config = dict(
    d_shared_expert=128,
    moe_layers=[4, 5, 6, 7, 8, 9, 10, 11, 12, 13],
    router_score='softmax',
    normalize_top_k=True,
    routed_scale=2.5,
    balance_loss=0.00228,
    balance_bias=False,
    beta2=0.95,
    batch_tokens=[65536, 131072, 262144],
    max_seq_len=1024,
    max_steps=8369,
)
Below are experts of layer 8 (counted from 0) of a mixture-of-experts language model. Rows are named router (the router's row for the expert), gate (a neuron's input weights, with its number), up (a neuron's input weights, with its number) and show model dimensions 0-223. Each number is 128 + 24 x the weight over its row's rms, rounded and kept within 0 to 255. Numbers have three digits each.
Before each expert's rows: a language model's description of what the expert responds to. This comes from a sample of Wikipedia text that the model never trained on.

# expert 49
Description: Table separators and pieces. Pipe separators and line breaks in number tables, plus mid-word pieces such as ex-ag-gerated, obt-us-ifolium, inter-se-ction.
router:126191145164107140116138147111111120114088116108151119099137161137132131146114130177109127101129116135127109151137112121130133117116156090126135119149160098122112159123095136126151125120126152102126149143102142135140066139125138120171100116146122130145109105121152160090096117189142142156143079136143150119109165117164103100172117125131100161151167115154124076138141143128114141165093127154134101153123146125115088146110137112107124130093078106109125134103159082138085089166124133139133138103130127093146151117117165118167088142132134120131138137153110122108147188128140182153150096141160117118145103132145125120088111152085187097134140123120109110166106114129118159148129
gate0:116145116131141142147123129077119131068115136128141116122154147116108104141092135112113159194118167102141092133141124159165137149154120114131194107117077100136106114117094117121145100140119159111159091147148119150108109156127117120144123124128158128133133127160132112164124147130143164130135130105126143094065145093125125111136100147122142157151141164113107116157104137135151106152148132149127082141161141169139098189111138103127141090122105128120134108144142113128142094091148129115104116104101113094137109110091116079135117142107139135082102144129131102141176124123145152070146117096121118102106144123148154069069116193131185097087119137132122148198085116098128111139132
up0:108137148102163103156128107117135106072148158136105128141137141135110091125123146108127127162121153089166120116123131159136127187172080136105137120098058128121111107143122131095116112143129152120144083112156091120145139127127168117129095113131152150159141151158121101138120152153106129163121167115110123137096101119116136149113140128110142192162129130092103140109093161125144123130162109143087121116160112155131111163105136114162139117119109103117123159154120131098154121123144149098100159112060100111127083128122109104105146115119162110110091121113129081163166096090150121089129147067148124072109139100105129106094139148123146114096149158140149153166097156103107109153121
gate1:135127134134171083119104129119079125109123141075128130123117119133174136116151135131145119109107162125153126142124106121110174128149124104156179106113073132123134102132119162086129170143150123172139162155106156112128105109138119122139111124121132086090129123094145112108120084131133119113086158123133133135130141146139116122141058111125140133148141085134062138125108099097103136172110107135113099105120140134145117168131124125124134098105129132110111094121128125117136139198147124100126068115131139110119154113152162092156101179118099132136126186116193163109153132106103124094135121143093134127139115159114101136138156092112073126123092140153191111125098114118106135147164
up1:104119139106126169173115115145158110112110114175130126142172116148118118119146143116106122121132183123119131149155139138156143180095144156128136096103148149136172135168136140126084164178099113146123160123149137135147076066111150135135144095146135138128120121150111138117151120086164156131117103107160113118132100095130150124117107111146149091118108149113168127120102187161159131159151118122130121119097097134205181088162107111134094172154130130092151152123163121166151141146119140135107167132117150131124101116160142114104126125119136144143099083105089122134086132107148136162088144119092148133126140135139156112106122164126171088096105074096129122136136078119115107087116
gate2:126117119163113135129140157102099111114081123114161106120116184114140146114141075146171146124109109107079124110127129136160122090103150150139113108171142134138115173118099129124207100148157116135133140172123158111111124092150131097085163131148091143110135146144088152124134133117140128094158154119142123142142143178151109141189126114145101143130097122086141133122088093113123142171130102125152130121154100093141173134121112158133145171118168147132109134119085103102093103106143117119127135127118107139128106114105095144114163143100105144119173107167141112128125140162140127108156138136107107170114122147108107111145120162109143110125138075120129134165127086140118145170134
up2:143117107140150140092113101151136109139145153128122144135113115141098140083165085112127100149109118156101122115121159152127107114116117146078138133191125158110116164147159146107159147142179120153113140144109123110074140113158137129115148125095107109141149138094114148172153122095118135127157149124121158172140114172157100148155139105167110126123101151102141154154061127135136123127126141133176138107176133101095158093142082151155145145138131092124088141097105105134128038130139115100154121104089121146150136122140097148101153081106093140127148116140110115125068131156150158113087102149118113102121091144095104135164132173139112129093124134137151161116114149149117132137138
gate3:130137143131087130134134108162090123116157122089117158094128078134158127134121111164141134120140106143140159146092165106140147091104107099130095110123119151144126152122075146159132089124156152137140116160120099125144158108145116159114118137153128110128144133123166133143108107109116166143157080115103108124124151149163067101118118148176124106151142128119140097129139117105139156140156084150100119125145118157143145130122166093095138105132103152116135124094090141193117138126113109104108126128140109204104126141127139115141088133121085097111157125124188142143121166080097116113094111121135124138138131143108160129084098173114180114120118128124165102098143106128161124164149
up3:097161149107174120144127105122125137132159175137125155125098130156112090127144096084132134078111135162145136127091141157139136144171094140084144125101093126110150155141127136113121142127131146147089092107152103114130112118146157083097126122116124132157157135144140096103125144142119116149107127133073129133169120115092143126093155148131119127125120108089117170104123167115161066137168129108134126095136092116114111132096132129125160153124132113121139150150105178131138164126162118090124145123093120163046098179104085145112105128144126082125163104122138115154091136100150137163123131087097125119115145104105090134136086141131133148131141146143167111104171161138095129110138

# expert 45
Description: Plural and agentive suffixes. Word-final endings, especially plural s and agent or group endings, such as -ers, -ists, -ians, forces, soldiers, Corps.
router:163123127122086130094150124115080126116134119121115087101119183119152129133114102161079121147135118139115093152153108123151157108107139177148102094195145084146119134113110120134159099102124146092138116170110152132118096182086113157134119180194117100076150103119121140112146105115169148083172100118128188140092139128163116126146101140143122136140153147160157104148126133123104155168115132154141106121131162124153132155142132127122113119102085154172151123103140122148122098154136121122165115149136118113140137115108137112169111136114104133147160118145128122096139163143137141150135108154154120139144106149155154149114101165107128098133122126103107110128094101103149146129164
gate1:077127126119128133154090122139107143121143095144174143161125143110112119169098114138125141113071152136112105155118123143108114185123101112112138144134140114164119116145068134123114126144131081078162129143100097154155117124133142106094146099157115124139127103137138140157111156158175111160151124144145180125114126146117149141121133149116110123128098153121118118150125179130118158160127148147144124121138110122152162151146112129138119117095156142163135123125146129166128154125120115166104134147115095166137105111140126155150146160129138129096158107136068171142129162119125109127122123129113109191120144097066159112091106152116141125121138089131113103139098139149111109150122
up1:165149081183120117087154174108172132123101129146099118114166124150136088146158137105146154126186127116122107091127150129128135084128135133142093121088134149163111110100161118145139121139121138184123132112131120121119146145138106136129140130102139135146154142159095125113143109136075155118131123182118117094127158096146120120105118132139123143145137133134082095141160111105152137094123124126093109154130160139113102155055156115116174108143105112071144133117154109107130115162105147136097114068127145085130162161105129103096071102169124122117135158151157128103131113143092142123128115106169076099087095158153089144167113133121150110114059133132116168119135119110092141129150
gate2:131151092115123114170122141132119125112147132142124092121123117129175140140152092111134129139114109125097122107117111147120141108113143171111090122109114108130137109132084090183138105129113123154145135104131093115124124110082119126123124154153132153049086132116129107101120102120099157145156113178101144140132136102172152125158132136143128123135149132184119118139107154109148154189106102129149148110099131145144158107136147120137141135116096138119156151112106141126150094150143148129155162130140137127134121141132106123188155160104130117117123126125129125120107152148074151120137174128120154110146190087186155143126143146099162121133148116130132131142145131107115157146126
up2:090110131113106128137127132095119133116095106090101154110149130122097116131077132170127147093113142133139170142124133127123132104152115081137185131162146116109120127137146136089115156180125159122124155189145155147121096123181145122090131126078104110152146101110157157092134163146149097128084127101140139122120152148126111116148110153137121132149127133094149132087171108106109131091120130136138120139146164113129088144142109117119127131138171131183100130130171151119112147126099127147128101124126113114130137094098155118079073125148134156158139178123105145137145133089160139131138086146139103145133090178129126118120114128124145136118091170139097120118101148134167119139129
gate3:127128132153122142122144138099096131122108108114116163104170111116136097127127090110111111123131117160120119148155131146151175115087148159143114142144185108123131161126138124163121156077121093143150179156109109138135116162130116131128095144147138098116168134139158136134121174139076120100151172108172140144072142145160099104108137159138105114102103114122113125186146126113067146111089135102182103159143182135097147133097152107136137149138109126126076100128157149162125124122138142147148154099148127137104163149102151112118137136133119161138169119142169149134136142175102153129160146170142101123144114155133154134097124123109117098113115069116120108195152118094105078108155
up3:121119141108155114112103122134126107200151138132119151124142124155109111095145155087123130176140170163161146144105124164125108162147093136100120144176108165107147078156149137102112149120134079156109155125114099100145157128157164104107106120131154134120134150145132098157157157151110112141140177078134128156129111146120116182104152118096117143103095112136125162112106145116136114098130152117133156108168145091115135116137117146147146144162115088110090121183129156113153136099150128080124139093098129188106133174158099107075133123115155101079148109139149113162113098110142103117109116127097120097101144117121103124128146105119099155097156147132160160145151149137142094092145
gate4:151070111095152156152125140131078154119098108172108120077110155099124150126102128117146141100146141146133156126095165166117127109132148088159153134103128096128123098136136148156113138115101154137092080154143135113169106165134100153139141121125150113142096142117082108138120120077124123166099137158096138145127140129077159146133110130177111123137114119106155123165136097138153116132132140167134129159144082118120127122114164163070114141129114127136137165127118120150159080093165107091134151144138094097106146129104172127139126155144104154116166114108084118117102111131136143148134093138142123128145126116164158123120162131132150138125094137109096088116096141109135083144116
up4:108112120102148117155102130172095102117126171160114159094098124113108100133168160100147131111122132144174161136120137142130149094139122123123119138098137110129154094147146143143085188134141135139093087132140135104170128180160124126125166131109098137138105160131094099135145152086074096149113171099090095150166117147080176157114124125161115157114104085094147133133138143132150146111131121118083129119147095115119147130131149159116144159153148148108131180148087145153164113119169112104147150129115120150105133132103171135113134129147107137144131097091105112114084097133119117139123072112139138123171137137170150146127144106121155161087116134107106142101115147140143098115118

# expert 58
Description: Agent and linking words. Prepositions and conjunctions linking participants or agents, such as by, featuring, alongside, including, plus Japanese kana pieces in titles.
router:142113143170108167071146149113090166119122108100146114112124140097142164147099120153128125079158093111091119140148092112149131095094134130145106111135145115142109179087113109132141083131116189098132146147111154151123109131089079133087119150130115118098137101107159142113115106139154149133158092133144158133093164118154098116156133145134110125159139151157129109134132100122095148142113126153159111126104150141117128128136148122105117119103120170162151128078155138146092132177103127153165103135147122106147133108116149140179097147172101146138158137108128149109177165153111129131130110155128095168135107168142136136106104177104160109165085131122103097170102118111157146094175
gate0:114130096134095126186105154095123130089137125154136126156130154133173149130114170111139116120148153164109118135134098129134143098134110120177100092140111153159129147086091088138125165117141141130135179101151130106169092135117113131094133143108142142113116163157137112116134128135161093153093133108189107114115137104126155147112136148141098128125165135164118138126139155128161092140131103131109102126098096129144138118102113164093076113117138137111125154105125150162113135173078129132145096136133098131120152105119145121130104121097127142107184124143149095157115145143091141138096170140116099109146148139077131162123171123149122115197128094149152106172138078107150127110117
up0:068128122123125128158097096145105138144135118150131133135075124133173096111154179100133122101130182169131116133059112141119122119131090111165107136096104150181161141120157141108106149159129145117091171106161111101182119121144124094114114135102145133126142154143098106127113130107165092152116126080145100140121127141120168136120179123150111111110140130157136151132119141120165084112151108131089126102135121101128114121093136157114114147144144119113122128098123161165134158141100123121137102123117129159094124138144120134131105135093131129132155099138175102146100155144154157106093132115115105113131152138149131176128170111153134121145137139167181128185132103138127130116102
gate1:181113095158078127104169195096110142120076152087126114090152132132168147137138163154100171098121112133070129121139136094128143089119182168148099101132172102147121126121110118139123124098114126100125129121112120127145118120146102178149129157113106117113118094114106151115115096128169135110148127121145127123113153097166150123143099119141095107140125134124117095156141125122117132181117122137137092196111151180124112151117188082088114108129137126133128111102175116161138098133072112158151107095164097098132155124097153109141105134146143160118147113164118147101128143140120150128105105135191162117127125114117135116115127164122189097130105121094132108156137108110135129150108
up1:145117113124111126113146084151141130093119104176093164156168087128134156172100151156152157102105167079153133149109130118156121145088121107128113134105132111117148157121133137147133123150126170131124085127113127106146117165145156122118126122139170108118124116127130153087125112133138127133135133137121109083082135138126129123145140096105149103163103134130149101142154096131141138118160095119120078102113140103107177142107104141152051108117110139095125127089102103143149141107100127097112109121138119116160131127124126120105119102144144146112136137111126126117149132122117172140130076146139111116164124162136166106083110115110142126118081096109132161133124127123105110072125
gate2:122133131119109121133123133129073137111159089126065129087138124129144112117139135156124135103169121131147128116107122127169135155065123145140114140143138126166146167150178105132118106147116178155136155169075145142120117133128092132118147116158139095090140114119131147103122130155144162125132135127120119133133119120169154153130082167142127104125115151143159111146120149159130123125087099154130105140121212129141159135157148104138131088111121129106145106107127171154073108120151109136125112116131120172155132119077195123155120136147114111163132106133129134115123140132086122124123093125163101128135146099138153114098094129099155133145085097136130109124133106135196102107157
up2:095149130100151111137100108153099119164159114133059168138091098129132116103157162107131095122133138113163134119099116144114103144101103122093073142111104148133177134166165155122107139174136151163079131146103149105152132123130089069094178093118113114120154156119126112119113165159117146158123169101104100159158087151146149141076101117122143107127103124131146175114129155107147091100138127121080150110156165082123163110154117138147167141177138079095122115130108152133117140103173115128127138114110121167121115158112145137120125102127157075101123133143154112144112120100128107139134109119125134113092135100111119123136128128135112167134093161156139108102153129152164078093118
gate3:104142101121124104127150124143129124121120128111174103155147147107091098099141140134110118116115125105139138136139145145117113101173114085123127132133188102094137175092147138101120116083127110136116118133146110143155101158080111188098105150120146128115127103120178097124100117122165153130144103176163139140155148080084089115169103102161158071163165184152111109131117146138126149118121200113113150125107132157145082131119121141092128083108128095114131172148129138117109137176152131108148153107099132087136117130143147117113132158116151123157076158095142168159174107114150097104107163123124109132115115136138098134099105127163162100203107156130086140090102123144097124172104
up3:085138103136138117122165129157137136110124101119170130142150157108096078094126146113129142103118133111131156123133180138114133099164111090133084115141165120089157140110148146100123101136123129146119127136149116147143121145073123183113108153122155126135127110134177097148072082135163158157112128162159092111195125111072105112154104091150154060170135192131144109107123147142126125101136166091128140114147131141161084136105100136077124079115135097104135167146125148124126117135155105119190151131089158122134102173134124141149110146111150132170081150090168163159152115087159135099110163111111130124082123133108091148103126158181149087169090165122102132107139126147125112155115